Below are experts of layer 4 (counted from 0) of a mixture-of-experts language model. Rows are named router (the router's row for the expert) and show model dimensions 96-143. Each number is 128 + 24 x the weight over its row's rms, rounded and kept within 0 to 255. Numbers have three digits each.
Before each expert's rows: "mostly gets" lists some tokens that are sent to it at least half of the time. This comes from a sample of Wikipedia text that the model never trained on.

# expert 59
mostly gets: "tion", "ation", "ations", "tions", "ence", "ity"
router:076090139158119126128100093147132118095132133184170148150090147131097127131140092135112138095115148167119122161121093136167079115141164157161100

# expert 46
mostly gets: "l", "oph", "x", "og", "pr", "ex"
router:146127155148113122163149138172112117139176110152134140158136110158150146118114119119116155106070108133112131106105165132121086113107130151141113

# expert 11
mostly gets: "eb", "min", "cent", "Ang", "mod", "Ter"
router:155138141199089108133122143088153124096097152142122123142107126146130118183138117095132126120135118117183131076097093114130116087140104107124121

# expert 123
mostly gets: "for ", "with ", "after ", "had ", "from ", "when "
router:091128118107135141132170103133123135125121112128126135135127085178135121125132121120105144131134098133121147168120131119173108138112111114113103

# expert 110
mostly gets: "among ", "number ", "few ", "million ", "votes ", "of "
router:108151186139113104181116154098156124163106112114151152133112078110130076150164122104123140145123093164150130120091098151148152108131076130161132

# expert 89
mostly gets: "film ", "team ", "tions ", "name ", "series ", "company "
router:124139105102091106127100126116108133122091148121134115154131127155160077124102113108134106126198116160129142130078099130135130122106144119155083

# expert 113
mostly gets: "″", "′", ";", "career", "information", "present"
router:150111093083108137119105133128129103079105130153124122127115166096126066100122123131097126131134124120158129177135097160150121097109095117114094

# expert 50
mostly gets: "son", "an", "ney", "ley", "ence", "ker"
router:068087146138108108091132115129125104153142130120138173121119119172144155154128080116115108151109126130064148123169129118118110148099150159119115

# expert 70
mostly gets: "sp", "y", "n", "ot", "it", "ly"
router:157096147142098102130156144145147125134080071166131146144135116146061168172106113113116138130097099156115127126117113137157158150118120154175124

# expert 30
mostly gets: "during ", "|", ";", "See ", "±% ", "—; "
router:123140102113136134130164135096142116090173148115129159177134133109080154103116132111127171130125141117144155142090127134165093109091136124089079

# expert 95
mostly gets: "$", "\\", "{", "$ ", "==== ", "$\\"
router:159159135154135125152126152121152177120126113149148092142114152088077173187134132090143137131106106111160160127088093160122142078093102107133107

# expert 98
mostly gets: "they ", "His ", "To ", "You ", "you ", "Love "
router:141149121115136153106135099123116104155107123120175115152158100145126146155143131106133120138075135110102127168118139064144122125127097100178119

# expert 102
mostly gets: "). ", "while ", "\", ", "\" ", "\". ", ".\" "
router:131143104147125095169088136102134118117076111182138096145107133139137160154128104114156093138141157173142117161175111130081108121116123119126119

# expert 86
mostly gets: "States ", "ers ", "people ", "York ", "ks ", "les "
router:130144068134109122116101135092121128160117114135131102156136112174161094086135111116085150121155111112138140133100109130131095159121148092108109

# expert 37
mostly gets: "(", "[", "{", "\"", "“", "(\""
router:134150134175116090142114156122154116113158102114148148125155149173104123123125109100107131103108115128163146156154171157126121083107112110163116

# expert 49
mostly gets: "ation", "ts", "time", "ity", "ations", "ence"
router:087084133156104130085118113104101113149163166108142142137144107129107096091158095150107161077135173145094144121158092125155102122108178092066102

# expert 58
mostly gets: "ated ", "ted ", "used ", "ed ", "known ", "made "
router:093142127079111137119086091156106125113103103179166122154098151147129164115147109125089159163140079122120148149099109126139116130123163114122086

# expert 2
mostly gets: "John ", "William ", "ely ", "ist ", "General ", "David "
router:105122119105131073142141118114138098113120123161129114137113122143148151098143117119115122172134092134127136165146087109099089172106158166096135

# expert 68
mostly gets: "8", "6", "2", "4", "1", "7"
router:176108161154127169137139123093131151115132109106145103141126099138080140158128124131083109120103105148161160126106112119134165079140128139126137

# expert 75
mostly gets: "An", "Al", "El", "Her", "Bar", "Bl"
router:183165161140120136099156135083129111152171120140151121139166110142102153128131137129072124132089096103136126106138110092130135170131142127129144

# expert 96
mostly gets: "years ", "ending ", "time ", "ended ", "year ", "day"
router:109109125130107127121094125115122101079049151172099128134087095170120120126097099131097104156091116148141143152091099103183160142112099115141111

# expert 29
mostly gets: "member ", "named ", "team ", "Republican ", "election ", "elected "
router:116139081115116113159114150116145160139128108137142118131089105163143124073144138109102085104134115135168140122180135101091127151105134114083115

# expert 69
mostly gets: "used ", "made ", "took ", "using ", "moved ", "take "
router:105143095093103114155150119119109145104072111153137106146097124155148131148131094107131143135117140125140162164120117137132167113146098128142099

# expert 79
mostly gets: "Total ", "War ", "due ", "moved ", "During ", "began "
router:109171114106098115113119120132132148109127132174137169140154104136099119078115159111089110104127154134165145146146151149164083120126152134105099

# expert 36
mostly gets: "time", "ext", "long", "41", "two", "34"
router:100146129133125145139119161110131157158137117169107147176150166110145149153141092109088160124114118108138145110104121118163169061125092153108128

# expert 93
mostly gets: "Al", "New ", "Mar", "Ar", "Le", "Am"
router:167128124159130126095135129094136163158162131158147143131160122083141153102140129099117087088101165087161160144081154115157101094172103157115110

# expert 127
mostly gets: "that ", "which ", "who ", "but ", "with ", "when "
router:114140117138118113131114117111146103124140092149150146127158108100158127075175120104158147101113127166120141141092099096130104130137105105144103

# expert 118
mostly gets: "was ", "were ", "has ", "been ", "have ", "He "
router:141195113122118119147125138137159135068117084138086129131163117129119168115145128087111111179174118152170133161113105166146121090136094079135100

# expert 25
mostly gets: "é", "á", "ü", "ö", "í", "ti "
router:169144124128109102082155067142117101112171154110132083133168106143142150148116132126160112102089113099156158129128156146099124133116127152121156

# expert 66
mostly gets: "r", "dr", "Dr", "12", "Tr", "R"
router:160150176153133158160122136116150137141118148141145104146160140161173145128157129095113098084113122125174138078096146136127167126144097171121079

# expert 99
mostly gets: "″", "100", "00", "56", "44", "39"
router:146104128132117152149120114093156141152137082088145098142094116141097133157130107137110125161139125162137140103079119164159164108109138157107145

# expert 126
mostly gets: "\"", "not ", "== ", "====", "=== ", "called "
router:146123161137149097105111110094095113104143098162158105151112114152106133152141131112143134125137142118154138146144081171118113110102147115094129

# expert 9
mostly gets: "until ", "September ", "October ", "December ", "July ", "January "
router:132143068129121183112130098130114100110162143109105141147137148145132155122140097134103164112111126171138156125143161102111106111105133125074120

# expert 92
mostly gets: "'", "com", "Com", "inter", "hand", "down"
router:133149139127114104135072150108151168101158107150134156142160107171155155088120130113137118136115137124149125150132128121154150120139137139099116

# expert 116
mostly gets: "0 ", "9 ", "7 ", "1 ", "8 ", "3 "
router:151155125123096146153126119092148145152090091109112099149133079151113146139149110107080120160106087148161149106116109135125173096124127094120136

# expert 103
mostly gets: "sub", "State ", "state ", "European ", "Central ", "Democratic "
router:128178095103123128116127155098135155152154134147140113162132145099122109130120115097110139150168127103158154109091127134132120101105095131178098

# expert 111
mostly gets: "ik", "eb", "aur", "aj", "berg", "ff"
router:146103107151103177094146153149115123166146106109155122141121109173153175163117107118157132114100097081082129076104161152137123137108131120158142

# expert 117
mostly gets: "196", "However", "States", "Roman", "England", "tw"
router:135159158132113135053148111105115126113163104145156159147146151143129125140120108112117143122152141130148151105135134115163165136092170104101094

# expert 109
mostly gets: "has ", "had ", "would ", "have ", "took ", "about "
router:095133118073119135131101128117117144090085100144113128155115096136147120148133091113129158150092134132142162173092118092150153122127142114108124

# expert 71
mostly gets: "), ", "and ", "\", ", "); ", "& ", ", "
router:129167127120109126160073151095146094103155121114143155143149172125139129162153096098142138136107162138138123134155109078122086087121153130115113

# expert 101
mostly gets: "-", "ä", "z", "é", "ș", "š"
router:130096120160131122088114116146117092153158128074151110123090126169139169141137096108160105126068097100107141084111167146080119114100114153140170

# expert 107
mostly gets: "z ", "John ", "William ", "ah ", "u ", "ai "
router:171145091112116128098164171120135106165123117110176076141153098176155150128111102127116140143105102068125141135166129112125113149107127121131172

# expert 53
mostly gets: "uc", "ap", "ass", "acc", "as", "ris"
router:135145145149120109111105112125158129174178136127119124150132089171129149169100120129160123148090082109157150142101163104136099147092119151130129

# expert 40
mostly gets: "ü", "ik", "ij", "ö"
router:172123134154116142092148105117134109105156124127145089144112094169137165193121116119139116108141105087149134144081135161143099123104101132091131

# expert 73
mostly gets: "pre", "pro", "spec", "== ", "vis", "Ex"
router:169127133137129142084144122112149125121177143108088146166125074116172080128118114115140145158144141095140165170118124148144114112126111127136107

# expert 20
mostly gets: "ville", "oh", "az", "yn", "ah", "akh"
router:133104109160091129099140162131142119168166117120169109142145101186155167137103080159138129119093125104103155135133154111133105152132114140127128

# expert 39
mostly gets: "ia ", "i ", "u ", "z ", "ra ", "ina "
router:138129099114111134112155085144090138151117111088136086153126111143144156154132125105133148150131097066131137083119144156119104137100093095149145

# expert 64
mostly gets: "University ", "City ", "team ", "League ", "Party ", "School "
router:137123078127098082117124135132125085136138143085117106154111119157141068117114111105106138098150122157103153142113125115164107120155138145142100

# expert 94
mostly gets: "—; ", "Yes ", "× ", "12 ", "a ", "10 "
router:151127098116115107118134108103157125183132097095136091149152101128125139140161109121121138140175138169143148119119127102157149123119092130163123

# expert 35
mostly gets: "ent", "est", "for", "reg", "ist", "ens"
router:088128155149102108107093112114145130126100129157130140115092182142120148124131105125119087105118102161133150130104091160125157110106143150068118

# expert 22
mostly gets: "car", "conc", "neur", "rock", "func", "mach"
router:121126170150093104126145146095142131122136129148110186127146134096127145159117100108109114117175138118143136107089119120150143108117113156175109

# expert 65
mostly gets: "(", "{", "(\"", "UTC", "[", "/ "
router:125162110141105146127118167110150139103128114115121097149171136108098117164127108116182149136134093123156142112130113173112114091087102099101139

# expert 87
mostly gets: "the ", "these ", "both ", "several ", "The ", "their "
router:149168161090130128098136141133128117084143116161130156127144113068103132096140161087112165155133159161138159143138100133096151101124103094149136

# expert 106
mostly gets: "name ", "film ", "album ", "Preceded ", "List ", "Location "
router:146145102120136127106180127105115119137101161100153137135123128135167104139142134117121163153138091137114151163153114124123151115101137100136105

# expert 74
mostly gets: "B", "D", "G", "Ph", "M", "K"
router:179099159157121121124127164121164137160156137136148079119139103112104138167160158131125095109116100117164129143115134138073106112130136172096125

# expert 28
mostly gets: "Me", "Gu", "Le", "ra", "Mo", "Am"
router:153148148156112158083143142102131124171166170112175145108141123135155160162130086120123107125116105091141151130089178133160103126108121153146145

# expert 76
mostly gets: "from ", "with ", "In ", "after ", "when ", "On "
router:097071132140127129146163093114135118111107097152150136126144154105135140182169146104134154155111152152153139173093087159129133114142097106128100

# expert 77
mostly gets: "Street", "ville", "ama", "Park", "ford", "ley"
router:121085130152112155074119119125114112160140107081163111119128125171163135188110107152100151091103118099086140115143136117162087134137104139138123

# expert 83
mostly gets: "B", "S", "C", "F", "W", "T"
router:168141125174113156121132169101124117150148122119144088149144107127091121124140110119116141091109078097147145098127142116110116105131106177154124

# expert 100
mostly gets: "Total ", "fied ", "tional ", "able ", "ed ", "ated "
router:108152107081116108137099134141131084136166104126166164143130127140107152125133146101120173146124108114149150152132105155155175139084124111099110

# expert 34
mostly gets: "), ", "); ", "., ", "Died", "– ", "Released"
router:123103134057169117110155091136145147130181073063115164135117106165118174163128126123127121125154088150146160127155131073148115117095123131112132

# expert 84
mostly gets: "City ", "University ", "ton ", "States ", "County ", "West "
router:168175062139107112077142138102121087146155127123133086150156111139161090105108120121104152147149132119133129088139138116119092123116125130098136

# expert 114
mostly gets: "ating ", "ting ", "ual ", "ative ", "ing ", "large "
router:130140111097103075113139100157127102099100160159154116156131112139132138152162117094111166159107133098137118145117091102095130110159130104166119

# expert 72
mostly gets: "ev", "ity ", "ic ", "ical ", "ative ", "football "
router:108147072104102083133107150145140113141140164158159135164167128133103106128140120108119140152113139096119146135122129116129093139129110147140111

# expert 18
mostly gets: "ton ", "z ", "ana ", "ra ", "ham ", "ara "
router:129146097125099142109123152126107138169140102116161125150126101158147174119130116090111168143118086068093142121131123127091104134113124081127130

# expert 12
mostly gets: "car", "film", "album", "ship", "employ", "track"
router:135155123134112118123104157074135177080122137116122111172151091144139116081108102123084136116114171147154113145126120106172102132131109140121112

# expert 124
mostly gets: "==", "== ", "\n\n", "=== ", "\". ", "|---|---|---|---|---|"
router:147094170163163101123107126146123165075085075137155109153110097102141125136138138135131132164088123133110124115138105141090104135166103125134135

# expert 67
mostly gets: "200", "201", "202", "198", "199", "197"
router:143097143143075133090175097098122107116128147140138127153129118128097139126146117103099109154145143177149141124101132113115110091117148130089144

# expert 122
mostly gets: "and ", "form", "oper", "cre", "& ", "music"
router:115156150093091109099130148121142098147150157149155162127158109075163138107124114109120121121159102145115167106114138079116096110131140117121105